From a checkpoint of a small mixture-of-experts model trained on Wikipedia: a softmax router.
Below are experts of layer 3 (counted from 0) of a mixture-of-experts language model. Rows are named router (the router's row for the expert), gate (a neuron's input weights, with its number), up (a neuron's input weights, with its number) and show model dimensions 0-255. Each number is 500 + 50 x the weight over its row's rms, rounded and kept within 0 to 999. Numbers have three digits each.
Before each expert's rows: a language model's description of what the expert responds to. This comes from a sample of Wikipedia text that the model never trained on.

# expert 9
What it handles: Table cell separators
router:551663462500479543453448515535540499433598435484464411559559499609509531451489477539534493609471520555405508521458522524608575518474571537532539447599569509493485524537516528501524521499535575498498551494552588659542492554508529529537565420513500501430599526520582462485564407471509563456486484540469525397501452539577556568505516525618472510542456525519452525481644540503487514475529545483498544521544562564505523501468465505529495505431485515564568483541437586503424551501499506535487505516542374611470500540574494468474432538536499497514461549487492445435545501412495475551401454497515527590494488471514645489512480515524438523510447544518527455473500541466517493527508544533453568531497547508458545522514559483487536521454369527600496449441416419377463481471527498
gate0:452448455410525539479492447458446503477507416518450492471544507511600505530555518507571466565558474523485513499491498470591530630471501471408505517543483501476349563436501503517597544483537464544434423578542533575520472549474538447610511501586489580467530480419484402440433532546425468546500485554454595435396569529466530501512613478496468558535514383591503436424492516534509527590513585642498372500548482566510524500510563570462607521499534508483540462527516490531501568531423443570545486395514545436528476578476505528404519522467502605463519487530480520571394479545441455520386578469515502496466577531464537523446541518492472491575535485496525526465516556519506464417479484422493469554513468541507490546510527493512480594464463407450451502485497527457503524489454460
up0:524522471498512555453544524486488365517487444600504576429426560475449508533504518448525456418518516502487426493425510519475471519448519588562474548527396507586558465550523413425492439508533514468508557594489575553465457521471395568444499525583471566498491468520472526459455497531463513476457445541557485499484499419433522528608570449523523510605601516530457523569516463453513504469495504418440514504506404457398603517512528509442440513380485485473468513528462520508549464413543415497477542475462437472538519494480482512443477481546593490557574430512507439475495508594402582523592466560462508432452528559428465530499556510531520610479407570543513468534582503521498351467398503555446490420493498538539531538413453470483452523473554540575549503485516453432593439505444466

# expert 41
What it handles: Prepositions, table markup
router:546475490554525549519473517491523532555436435501487447526565518504552526601548462477523479547570511521474454478493558569496557539590415569387551500456505525351478463526505513498468428472590539502510499472551384508548539415639442576468496504512529536462497475479482487503534483443406541486473459445519449430580513556518373505555528475557476521465522524457467502510533460586481496461503541466505592471535476522512494562411419386432524486447366587486512530560431486617550423522479553472505528529576498492444504548554526511565541526353577500436492501566450468487553555570466475483460505514532530575451516449498482610506504461503446553570622560390504487516540532612470500509497518507492544465470452556444566402497479628495488486544486505465551521516445528545557501465560488
gate0:555438459571407485465413421536483543596495380553458470479523413514548560537470446478564582533540502413446486506557528514535445566506441482550476490538578515499449569495498550416558499480528460509490520469482515451437468466529577512545537513461535394422479513545493507569546477410519556555483547465548552609486521575476535502526574517453519573470503513486501529544513522531462476457483448606459526536426479512457524513475522536563503565411501461587439451513439643581465514534416516459575479513487499564517528541521515555443538566496388537510430521493488388460454511439487500590477517529543616512579496492587520515483522580540504534487570449479468476458514470466497548550502450523546535519476454525409549377533497518479446534600378571376506568471557595596515533530548506
up0:499525530474441583495517448524519580520490398546593528520507469451549484548450451486525481540475561466541476496426584495497488556448457534449534456498530496384487482523490498443494558494509510448513537488505485385530432506532523561500479508514552525410562502507454566561524429419530460609525505565532555505551575550502398457521579407462540490493453500524486559526539447459501482423507509571396506595481474474432509551494528566435544566512495503623528443430487601587503440432405464414543486479469378521551468561499561508441526570467355489493491491497534375516513455411557474549440533583478607482560547544466486530477424558532492576493449473469472606528568557369423470551489468534546488570495484549422545504503446490521482533532510465504484495486581589483466503574457442

# expert 29
What it handles: Name-initial capitals
router:523608476525407505587472530525428527544478394504400450532507493491530481453512537571530556522389524430571586531487472545521511645462480359555435568529514555425407534533429429433433512407500478520580547528573501457484486512403525491493611526463449456543468511538474508431553501546521499435519531465482462560481524562599483476470512419462474567466426538510529474537496575575441483459454490557497532411552469481518551520605597483472523538539557465423431451432538497561572561506500491623565546466523557417553557478468479498563469464553486519512389550539497506553455511510490459466597514445522515488462448415428538593479482435531506472470546496508509501491476530533504511451505438408452515591515466495457488610498500525532539554473538515412544549517588533474442527498497442
gate0:388524554462534453484522419489463508522501534490504567517528440547453553464543421464458467470511491430539488437480529496417434414402463436413627425420504483540554467506544481439468480494462470460508608504551550486477517390466419489467449464547465405529512502477587517513436403559488398463470478480537559540566472430451515407499531512457502519474513521442618501513533508519530466451435570446497475434430532484484495511472528447530512520456476589514480472506470498577494444549446550632462545487591587524472510454538326503572434563624496412516470476521547504563491571491508492480500521468532422534481531430480514503582418485542490437546608568422507637557520561514480543506501457523473411535446539482500493569423501435425487479496418426518499466478504531478489471514475487
up0:605474455485485525521494599522513518463488486495474478501483546479511503540462546569508482542525547552465515558460503500514555595665507598546410540573479508475516518481502483575535496524519503564512398437439448446448447570486538487530549514501530589446444485495448456456540601460503557550486542526495478479438502472556466553478485471507483529495470486601357539485485468426463490517534422554538485567567443495499500498528464528481468491543566404483510570487526517418577518453555487299541481495525450465530502537486706515459570441398499571481462541503482512432536454475498518506486514568466520456519437566511454547426594509425507546459408433594534377488518450452516483483495584522524610510558463562517488426563457542579520509461567514453471506574539525543501506516552556

# expert 0
What it handles: Prepositions after participles
router:521475506486525552408504507547461516439406470499514447597417509466525445498570465566519492569537453623432467454609440522555479498514463532446477571441471520495510496478457496497413499453510556455432569521516440583473506483534428517580546554575498554444646581519495614484530484479536379599547459454541500477453428483553489548624488546516455564424480510442427420463592520482545526438529483452531476498599475443493469526454462461561490569504561539507526518494567571501469482525555581408483439555537471592437510483595449502519533558464457432456446491528473475562510535554487471481503471502567604623558551514563537576483524438469427501513571434503548553565528518483457468538539434538513487412470481510424541475426520460421487406493474514522456549485463437498459544481423474
gate1:524457467492470468490402425516440429465471437497534489524491426479491479358446595420575545523428507465515513419466516536555431365424514475628446563439506591534494561524493526485547514516476485473497447415460413399413574553505495429486451477497423516545487563536548509516462500432495430474468608493544436507460548443521502543487549522401508522445415454437485445505537487466535404486553529417372519516528529415529433460545496413587514493467501457513468427516536535455529515541557458537533509514538474512437434471585438493497510444473411554544514423520540477545474485431449502474465491522536481526529510525587531456481523581456601408469443426515444595458516448526538500572495472495513479454589535426486455526545492521396477374524522511524463374552521489465523487512467497
up1:455561508470562544436484421480515543598460591564513510429530477566499535508430488438482509524574442475582554474491418483495490568480432474530529485475585353452506467562514455507483494558530462494492435542383525526473493446487484639528463401500536481539450516479510565573459511442477504554516488492555549486544532464457499517550455547548531407536539424470561489458579431458571541501534509441597449546527503552475492552465547466471437526525469460446441503392488498582487473479481494362469570390522521544572567530441553492500478514484516435429582552393570538508449582480490502477513517502496485529555530546497467490469474529421415518570489527567559412536470596557598476471406571453500499582506562606477518542443493464460455600456473543422479483469490573454583515591513472

# expert 48
What it handles: Proper name syllables
router:535495372502421577494406502521550505452494507530420423531503486457475650443537621521481522473467460479491579517461485408497531511452542482514512516506473501456491504588557531426473547444386529484397430487585489638451550534458527466429477449498522479454467539451439481490452537493476504463435556524450509434497530504529458507453486550449450477481474545572471504559456579465568482515416459441423524497481407533511541490547577488461472473478531560531500489535468570481561477439535476509537426457569533404541574440494482481403499480464662550573495479527382464563530428449502573546370369482505505515471470455493576499437490349524576477464524439463442545551492451535519523491519556545445473574457504434531555508573464547510440505541472495492534455525494449438455477491519534
gate0:604453453509534593503455492477517494498446434431473426468487495518446515515430464499449581491432459445409536462568489518609518507481520523430458551474643435476524479509437475456482567526532556529510493487476532551429502501438483486456538461537446482517519560490505528515577459495465594446563457591507495478504558491452461642474511590515558511523483478409529540479464463549409474486496444494472536505530513602520489516414554514516447458402449491511521545455402487565532474592516493554497429622426426501553535440483509544473412539500383602446431580485532585482516547411521476518429461516557492503528458538474509516490431530575468532435630489473553577468419479488427497543517532531471553530433537510430496425544478478596520576544422562570522422409436516451556507430507484
up0:570431464508503572475490549466546433505502451388535389578479524541539510448470542502556589529504515564423631570579479479545456505399510452481395518478498465499545528442453553464511493536549449460500495516494557639507513498483431500499585474526458465497572543473548484481526425579485523392465547584411458518465430401489464484482550567454436386423468512449421523481537477508435513471500518538440599471578416574484463534448433538523447470515525446530460516431431504463497493470561486508469440465434457568484459487488525570438417561526359491470429483532419582429439541473540557473554399462477522522534486497525513536507517506445535523457521511512504411426530460441551542492460566508471549536486550540501451510484492540515442574500447552508431410394516488508498346507507493

# expert 12
What it handles: Decimal points, abbreviations
router:475546449623491603459452558582580540575564509479426430530476516558565584470505520473498496539512503545457521585537572488520522492539537483491441500511421427497447463515486508481444472549460564609544416474574467595530501526525392470542574449524484608549515503492550568465560492446464517489526503601451504530493498476486562493412490550421429503528405502510453528445441506407528413492513547470524504518464562508533508455387489496484408477487417493492536457517495500463514442465480531602427401465497400483372463530487438510541427440456562483398493419578428503557528522462487567509437448565546532560476543486526653555567596466467427551482478546563479602533523479481574481490468556496512499541467531420523533495529447501439469541475552492530503453431514515483540519421462590
gate27:512540514526494452491480543442505527533433524498407413466414482467413594443445602532424503546541533575488435511557442504509574507474455514508512526500553485490546519490502560464506524448580487524505434472391476476509582459426545503525519420468563547427421477481489511493439607537539455507462468499516467577426578516511458494458545454482515520427511503525618489435425456553427520509577430561506506415455459521459444588432473460542508493533438595472480498511422508561487457568551565470562552362453510475488439452541487550531481447455349480441525461522519555498449524525458557511550627548598570541545531567459459548485489516474506561475544483540505520558577437466584536531482519497584454475531426424513539492462314531477473549447479595511438581537482490537487462504537492
up27:421460589462536517533511404509435498508514467544496483539537538504524390540508472486515523415522451453523560539503569495518430516603505481516500504497449392452488433553471421526436480489453430464477536556537609464517389535603470490514540528466517496531547549507476497532593413473543513488482437504526464464662556471497483415530464521542411427540460496462439539514457559382610489454489465418451569618568508531563592535502551512458480556530452511562429520514502507485530552460469514511445426606496524550561504524522455558452442581570599482543505452541532397465558484477531477500489412541380469495496443515561486453530510528540461398511484515507493436525491586508528504523520507469357460495462516512536493500537683458517578491503490516562474461550515530526480546483422536

# expert 26
What it handles: Line breaks, table rows
router:500487466595551508464380495532420518501495384414555425548463505455540523541429451456489466488457465475560449445576439543569515466434488389448505490580471519469485383466508563443562613587517516529481476515503458559491497517467428507517503583532537392597509510505460566552562515474529522439531526381523511526448489508505579531522480564532530602560487508479400566481495449465421515523526550541491594483569515537522472476523489420535463486530489487461505533503548468536491498538481486551429463535590415491467495456486478406531410535652505536426492439460585455544514468470476464471493458561491481535588504515509599441488627425454481460530481492489503501491535319513522491564484492517550536504433553536473530475515513449483473454609528468540411464486418410537548529435457454
gate0:493489609545509456543628569454468521464486450582540551509545529509446538420503483525386553532589426489495613492541542512369496522562547483409537614506553486498535553540480520534527431566509464473517483572457523535500479463504486568471488435494575525479504545485562512457494507588516535565522465499565417453500579518523500526524522407582528465442504478573539528563471564480536509558454407468467534429478497473511547485550445500503502436484508511485491525520476424524507576367427550459460488523436531498573545571515545506466494446396502487532465472518457473529486495487554495474614698479558497507485505483424520596564451492528439482517448484481524561499545543434455592501480473554496554498569474386481535528501552361508466572482524553529569398512524595483448398535507443
up0:510451491533451389554543430490454454547570525550490491502415576535433492512466533561448474519526561535429483466491493506494487448502534452446487511480580495524546547477498625483530532540507508494518506405444459503470513496526576405496515410486498506414495534460408483510578528491555580493563572490507480458539511557381424595386569562403532461427525493514519474501455535550469485500587502505557429511419545491518457568499562516513462520478465507546483520445519471451453529517555505552528488537505492501532553490501515529415441462476461431467427482508540532513563493389564485433624561421390405419489417441555477535545459529501491416482597437517427579470444474517380504454466568574529520499464479409595452469503509600446603575448448506553584525524564457553473469516494403

# expert 10
What it handles: Mid-word name fragments
router:533504587496497489627592606521514528547520597486465472543548536546500506447594551495577506430516545479401517428443502499471424520348591535437496491457510468503446518526442541539438543515433496480471453472566514506380487529506525496546439452518531448570515485379503542473513510481519511504510466477494554398490572444519581401486518500528505481461427565555413398502537519468558502507507452446360609560449470556506506470515576476551538583510513440529454525539527506473471476582539557572616406504525520499469511522458398534527523414535573505529499507566447516441608447501440455524413453467505450540517389465546506527550500446520458518468516446566485520492566581500512452458566451478538491499454420466496510515641502459525430446549464562490450476479439508498415501458523498
gate0:539555465591412452517458493505516474393556419539507468454525505608505467409427481484426470517357532472506518447542450562482547489525499493518542471512516543499515448516449522513535530561478532524487615563480495457380493430566329534510534517464508502448547423486509522534389435489500531535478473389570458424523615427549569550521599490476505488447476447465518454489481479467520501526486466510502508445491594538540493509423518450476504537510525455508460540479515540424465532509504481401506552466436432524616480455522577494503544521511539453476428532506473538476427510566422566523581523468597576515440564539416541522542492507398540436546478411459461513505502564586531614439472526454555415578560517416485473482522458510494469523439431494419534555541472562536523401511572543
up0:564529413582591420417537374430433439377434549483438553458554541525511532547470476405506529526563389486541454496443527474478403432555469412505558459529504443591527458471527454493523439479499439437556545515445531485514434543439490494502579406510483464449455495468602489444479505558546427474539504529514481512574520573572502480600534540403504455511571431449557518494497374480498548559542472596502454461537529451559475461552431531469551432486532528563513497456472525521525576518572541480414563467478506452485424549420534516459494417536497507491502452447426526474496461500485631441542443610508503523504448463570433526478511508459458504549495402474548452556506452575493587545524549576567454597491462458564491431490488481470449500576493503490493589519488533536532495553460530

# expert 34
What it handles: Separators between table numbers
router:579559519543580556528506504521490448490493435409393415437514502503465575544538495494472502546411577583473479488548629536609499529475489563452482476559526463481552497535505588477487529455571456532458500498535420537577471419463484522581520468530455596557488570557567494514502480486489477479494493491475565396519443473478494636501441526502608544534544574517395570462534465474480416558530568459483498471528571483463568520492499440473477486536540559444481482611485396451467552533450488496452502533608398592458509534549555442406457528451476522457472517469445503434479465511541493509431539495581543467466521446538619539437472481505438466414598489475486575480524552506478406524437551498426517397444479489471513446527473535468474530502425598597474488532420538486414484533536448
gate0:561548591547535461463495513442476393570541535525440562493575490487466570477553490536499499476483485439517561443549521518426451521449460495518508415510543517586427529352539507536418402500489551484515544550478481479545416503613576470557467559474518391453507452485525511581471541482488446524502538490550491381441499403462586502555526510458555456428473461574554436465462491512577620566483455481474501615497481458411531454483547500550578566444427421574433455455441436528460601532527460529421535521539644454512493519539471457449441526507468553445582511555573481532552592576602482508480507530493470497483537557426498445546430483492452479421533501514551468512518443510570504562561549554497503473478485515621490485540574504474483480474477475536545519503487452511554584523502590
up0:494498416472526460537465441560520564439440489457562448502423471513494541519474543505505541527540489505569446542428537507531586478547512403524488649395432474489465381544531396483515589599542449495476486502478491503526582538429436499520500555513478606518529540482451523482571471496497529483412446466542559612567450563562466532463434483537462526536518501423460561512437497447512394518571528467581515473548512526663522492549441517461502448535606568500507487480525592533520429509474553574492532559577409522526515511525481549536501442509555477491431487423478496439550461440581460550520432566491500542470478415465427549479627478408522529550448482415409490571506524448497519507535482507511496547477518533408484556493438522533537464521489529444427514555465582492436463454522369

# expert 23
What it handles: Sentence ends, line breaks
router:535521491482474565520429481513561431558593464482541460471536452404504436545519464449563345534438558474483533484522497550526471439480499430522518455590525498541434521477476475402528493549492436486443450467490390436495521492524475564453506502524488485512530454522517452519506476371443552608530560438580532458463449427429522544361597592466528587518456594499466520524582484495417493540550590500429442523472521424530426495549524439551464510535490440572530447468512466521502478485518503574436471520555410534470510487456433428493497541540508531502530395582552344574443539449504515497525519543456489514537569506461549502572545495501473509501551479450475515519584385478508532443512524501491516433595505512535607479547488458453408473545512444546499499518347405516540498450504533
gate0:536565466494566497453534503475485508574433476492514396483409520472588471372410391581520484534404505463518530535473566510374599490556484525402462503509568507621502565536478523562455467545567550510515518556482454458565585477461497562518566559570529525468589453489488562459502400493514500570393474584520442494391422558491501494477479548533522489500490480509517469418383452584487469450543459511545365450484485425433533507535474566490483496427483523572446461567498507433452478477549600566495478463480491493539472501469576570488428535478432520487472418566566552478485469447515467486613519502583565460533496524459537543490568499501461534411498525513375487559516447506427494560578592530480504506567460513456458466551438448539527583498497482494454468541539477483508506494575515
up0:512450525491501515524501508552528484410628528547519569481513534465477559550519608542574484484550502523428439496506408460650420518426481482532539502443395507439498414515543501452539538486453482477491451441487512539388428464496560391435474389412440455528434490520497425497573527549506531484522461431393581523600603538569456495521514457455442492473514531512553520513535531411571517405462560515473532499493516515520464510522499459507570504451518495502582569463425481537487474470438378499526522499484456460464531527499439554515571493508556458555482545422501486602488450497534486458490497503464380520461512487515491450485428531569578446581541479471488543521497504526557527469467375431516476405492437451567509564448600578506502390503504548556507546425492548528411390508447484

# expert 40
What it handles: Dates, authorities and infobox fields
router:479528505519508545463630475525552497516557520503577438608452485569612559540471507573418532556441496608441519407540532500505571543456573562448501507442527514446455542621532523523430478579498565558580484500561516521593528577594456544554518541502539500492557566477556532447510548514635603515430450554487527480603492486492509465478542502493508586525555537578513542576503601486561455494502500426569442418503474551494521590482482473459400500589507545451496430528520519477492472534444545555487444500486477528465508522547471529500516531540484467545419398624400518466454506483404555554517458520468488500537475492555548613572467498587406487466551532463407508443526432498470466588443518556492547416501523493492435511544465558465563541441467518554535476437549495535518526497457496
gate0:438526488533514438475425480562485445437527534581484484449489492472484532446442461504514545521573462414454451566400497522567486488519523507519526517514598449426497472542415561407461467460473483522512486378501524537467446454501445493518495485508553572459515543452509427452476550509446443550640506464540466538424470462540468419478564521399530486455557444444581510477507528460453471588444465481536533479526442506387454465536476445443520481612574463508442570510468560545556484534392579486478559399431453553514415427495510529479491556550478438601449561445526431506455461578465520487488458515534457464501536582557473335413496566469556547492474559541473481499461482447549473488475460484591467582472501504535536476414527522518598441468464459426427578555493519452519541641515492
up0:435514497528545588553546521502568513584567580481473441489429515508488486490430480567512477433462498494450566511550437454554457442522487529498534520526412529539496463501450529482451437514426514545425485558463527526473480545562503514554426603510495514502470467441622519522516530506468484424423495502429523457575478513542551552483516403489511457501498489425489453476568486443592476440554465425555456572466528467534505428512493469316425544563472451530511400509412564383579455491461436480544451559572491567566518491542412567531506394497561497547548481514521528486503521579599506467370460434519492544421552489433518599518496510496485510487500485471531487485443510588441549492538447445478414558485577622484517555559412483478475462453557515460518458555436497564475402408510566

# expert 43
What it handles: Table pipes, auxiliaries, LaTeX
router:571642493536572561453442507477554528468412392438348406539551544525552499404576541525578476522507600499568465524534468509476432464451543590533458509511573446462589426432478552526553467515606480468372565590556534597495484535435401548480530476473491539427465599612515480504554508568475466517477520501548519497417461517510485518422509497531524530530528461531450546443569473493421503498528501513487531493591468455487574547495453511574495422424525382491473449472470585432458439489433539491451545470503508497541464457443509429474457494562528518548511370529526507498468483433520474521463557570548515545484440491532531538493501469571433434526535519441491554452513472516455517567485515502467526494520392499468526544490434544532477535500396534576539423437524488452564449545438524
gate0:453567525536509461426506515529563523439518584571473543449507590444562574422566549491385538461551515436557526492570502452551536480439473414475508482485534490480569571416502474500571462491512498596521457463511564454491530546479544471542508581541495481472518462482513471533434448482486483559504543511526539413535550488508496497524396497423511460620452409463442496475528502398478511649428467487578508568464544367496503508494472385422512520528440533529515483580443488525517498536570472502561508467517482488505502533543475434463539543516477510613596480575601479540593551528523527487554490529479479559632466574485444420589568526428498472497451486543474493592478526494480515464479482543523514486475453478511561538511477558473590434551494474493571439543359628478475500453603418
up0:486436500493496494581474492422449456553445416482493492499515463523478440581452414458542532550526440511485493535472526583488458467515519506509499530448502487519457456539543544470389492504475492480445538501494455581517512435528434556506541388502487476509578580489434454410592599462481506479507448510518407520526433512470553448507571496523456592400537587515592486519518545558500508380532484495418500422512435634487493475507544630646471475464567484477509457486526539508454551445475543521476520597451493522536404467522545526502451391476500460418445479488433544543426428472509435532470445480474470482465471364505547551438494482599488525424516566514500556492541475596535488564522504489436511537612576565517475556519514457551529478398503546571457569434527364533501452546451513

# expert 49
What it handles: Abstract noun/verb stems
router:546630512515548534512536511550518511511454574515528438451589436515555515477477537527518436562483545516477445500540466530615566510565512474490504437458520559507516505477454488398596528480524601576408518458535455496394590461496416498404419478472524583519524537519542583614526534457509476520471536538458473489457417533463446546538451535493549449490470492522423465493591501530564432466516503482410520557532503456493507473439536367514373482494371547543474523543465556543427500493527534480408482495560373462475549520582510507473500572428474506522549590445525541528529484597474524459482473502458511500436545472554496592438490464398479523530491581570540567521545545487469460464465537462497477480553497531483449409473558537423351542436565492460475527489510536562452533407533423
gate0:459455514464551470489489540524481533494488532546489521554607470550523501535488484486446498528492495432557463548463462455535470536522415538440629518571510492466565455459572522491467567527426447546512538508445444443496516565501534500449472528532437499564518499557492530490431448432513502525496524478426551484546498360535585483441549519520510533543572473433497447473521433547481537535485595547544492504426517451563566522579482403467445478445417500482405493461536515400543526567464445538463522435519439527427556575407524534441424581362523465438487480464560492524537515544506485582542494501447541456485525505430378469423512450498467520424511512586493469446528610575523551438439558568534511343505614500448530441477565497548543551456588493517414386410515569512477436485477448
up0:510511485560532448440534495428562552516497523485536467405439526434507472511575538486568469484560504564455546456543571496505508433457561404509432421423536495459406492539510441474532413502491440471483486487480573544494504421426502500540530458499495550482510468542465547558592512523429529487509466561557453501475478582561423460458467470515517517453492567554585585516484504426519479473600456376456513471574520517467438516511446552491602524566569497463593539554396484511535492400433566434556436620538582479553482488622442485582564521573532480522557439561456504489453527487495545487419491467571463510570580503560533516511548505497548545489451542447570569498569396424479463642545474403507552576487481499545480545478464465426502474514442499493516540583614456523539506554472559

# expert 17
What it handles: Prepositions and articles
router:523529469444586477418541431495436546575563475510454527483523504498543477484495448521471529562520517506544432448542531530494394551564448512431498437515418467503513586492514458463536517423579465519455605599503483592600468634568406532480515441509365539336556486628507471475500416470533598434588486577529479470486469455440470467547467541498505528569557415494506492495590477433478527524527536498574479422499510480453534445448478516488512506411517559433500418505442488580422495550418505492465487501512504522491543423519493471451453567490464507412517561526483445452406522515400518521536560484552549519444514539525521501509506456509396523571490453448540498470565541487498485494494490553574584486526486551527459420468436495429604468452484549491445481509483480446476661509444499
gate0:522446429503421582460471464582508649571576520547503537603563499529460474504504536410493520495426391526426469501463488515554446437588481380545499516603576502435415503530466554539517536494532426509398465504482481507551537499504443523522547438411530566485457493524492572556480574475558560532453519545483439561498596487483496500544495463434592433449495497535554544541507453506498444479475532588512561468550477552493534453458528533542550543514454446432566427511415521513473523419546507472513440504522479549607550503509424441619519557531510485469492611395521518627497521482510567497498443467527538475564530547511485539593496481431496488528430475502490494428509507551503527500574498516425480545439624469491457506533469372460473461550554488408616511482518522528506560439478414
up0:406603525488522377505619463547430414419503506524515465457450574474515546496500506536349440475602523531522542522497540531551491508438537570443492490447509501508493544460437506445518414511406549495545464497526462511465419571494446427409505524586437477501558459478471504470506436563561391526647497497501494533544519545415488430511552575507471474450459454490514399505437519575483560440440536479429478572405467530484454536428587546462418455500529552568457544479605445483472434537466436510493464450528553512452439483484496532477516467491469508460521495500538524507478401462484515516478508391498451540530431530470501537529498522463459522482574451590582465491552535530529456476489488503530588438597359503537613482513573516574489472531363516489432543461480473526522495565502488

# expert 38
What it handles: Paragraph and heading breaks
router:525464461492475506523440430485546494516555494501573431485579479469511510571530427465536499548498528530530553461591455508497542465514527411434531443551522534520412550473436526484523489672588461501425481571497418523521608503547424596556527542510455612513546493445406509459559453452474532518514451450583509407468459543441574532436519505618517590441490576478406452571479465424500444577539542513466495490499529471465441480487540423511444483579523475497499491545529427459554494464450548543451474530495396466469515515538458448557453497564451510443547385468561471558437592480400455477543461529477537486445456577456559490440526458491436441529505433522518520518502389490479494510519533519492580391462560390427577519514476515448445515487517464584532365539482434477528458475494532
gate0:606497498481549477439514472498509435504493468592536509462467568460414472468429498479641497517612539486487566526490488495579543543458472532485450499532544481466513561512508432481445420510481408556468499583518529542509461471571479408464612500489526551496481461494517611532495568535518530524456471581461514573532486504449542482419573474438461507636509438542507547430471521470376515482501487504578546494476465465444574462472504584510543469453458505571478473493512479453375563476482567450524615462500513500536545589434539474522510560557397478583459456525507499479507498471500422603567482506474487565554444625536472473512439446486605538428466411563572390572516514597484510570552451441542449514467526521525471432537494523496543587496484499480539475525419520509543546606593553
up0:496517466557486436580511533567455526448484482403467545546498428498516436563487560448404600495505484460487501524525398550471457477437533478548536524473457548542479472500529594412453492386503503481551533471426532458456513487502468482488424548592471446542577443568541512499509519547551456395553581478501423479485493459550477523578379494523459477402515566449469490574519525487521434485543470465497566527475495580513476587446466472466445436551481442459488474521573485542586395553536500443486480510530529520578471399603454410511467449505614540473543427522532403435526523561473613530432341533611489521382417525541490481528538422493540475533475541493492414503482550537511508475432499582521445568535475538521488470495526528459445499517532467513454458414491564474480442549409545

# expert 60
What it handles: Symbols and notation
router:433500392470518601485573479527488527470444410487510485487507568443523594502620493495444481488437525568405532540545473480626512432456489473467568573423548600479523577483489509536447537498438594525473452460538440543530574512452467514454496455500498532472512550462483410435575591546485434500517426503475546409558531533484528524495538547581492525480413547471481461532568470446514485534533505404503465447527445453470510563481501455557502443591467509540564543553531486470503467456503460540482517519437390513445491450530463545465460458476577492542431474566427527413498532479525594451415497520508454566367474511532507578471531515603547501507533501492505556541348559501499418481530534543411463512486468465513599484500513558445482454530560538595509513457551379390475596531531560
gate0:486422439401467539515457471499519410519553466571593527407557463600476524502471517488492526478403435543448447483578489527528396472556464527530481576498569440505506567482471506463511546524492572554554483431437493500452568497486494476464524467493525541498461562466487440538525470458491489540496596479423517505422508471561492539502539574461477523540515490458506445436436548527548451566547475458442439496399532516579485627544566557516467516425489460402455426513531417496503554506529496537554525478474475386467449463382515454423446484511454537440446465643522535494342431497538593469526460415578526534449524488422494498500529533543557393478504537487649527511395513519418553574539502526501545560503450518547555521574534531499480437512529544459490517405523510592503518583538500
up0:513551489565513539473505557485535580500492468442415471585463491344483516462529479544534494505546584521530521537449525505449595613492540459477505461558429538512516495504508434578502446492482447489503531604571518481525470480526552587499438547484473459523502443529515570464498534492477519473481457522547476473611497516435457459483503431542517524452520493537532593571486454476445557378483501537529553534573448527407456432461436481426560525549500512612535567469461558494567475500511446461510487550483510589558571471606537559558536484474522515582560537395487505491630603456452405544513528617469480469516469563577492492449394506451454654498519485505395508490578512458516419466494506429502517475490526502407521509418424479510429602531490462490537496586465554411550497453455543

# expert 44
What it handles: Common noun stems
router:545502485537430512446466477449528518528444466459467513469483478529607534497453550521625485461391487497440509563606525522635509498486537480510555564531509490538518497496505437382447458494443523534477449487510504540525671490540464464491537543496588550560499568410529511459535473572473457503495562530392495523521449515539534540512498477502508495535482579459453454500424513490484496493438523444408497542593493548415514506488477424508344412551495488524493532466522473511487395485472553630393546451502383467414525510575396531450445458471484503507551486547476569491508473485510421550396360511564503500552544408501492484536548438591567462566478467455464568468476501484370441519505539514480540488452521438515428482487535555496491500489515537594508576501462513409484489446444539
gate0:467391543498505560540480512510565518531555506491546500432572495516549379468510555465532449465490456556449505516573469569459538532482541393430480527526519546555499497360521519500465435518562434537547523497488503384490523467607609548432475524524573493531467529501474451445566402562580477509500397441483501553510440557549515509545561526521440502534570526412538461489478511456499548476560461604427459497473464485517514477449542424519569570568584471539398411452457497537472513561547558528507545463439555382492443482473529532477505487492534569519521414469479539459592532484497562548582462522557462603514535523517418526472481554542525482498475553586460522474520438451498401599484488542511536585480458395407470492501510528441499556396441534377503517517481575443548510476399470
up0:454448641473593344523479508461482574450490546571447519517407532475504561443507453529457579548535550413497491473438445461468503499516488515559474346494539425474495537494478421543509545451413548521515471453470537449497453532357520472524462512393464474519519512502454490469400490453540444520474595539493492458489567389484545474544518500443528413545499479515491428522483454489382572489379555487527537546452489467527566471541526461472497529500486572530515569542505518499414488517429446431499583452479516528536472524481562456499523567568554494436479447470482487557507587526484545510463592427446445380531547458477496476506502448403542543481409362505549551480458547487537606540469531549495455578510570514555524545481521466566481498535565551541504437485472496582453515493560418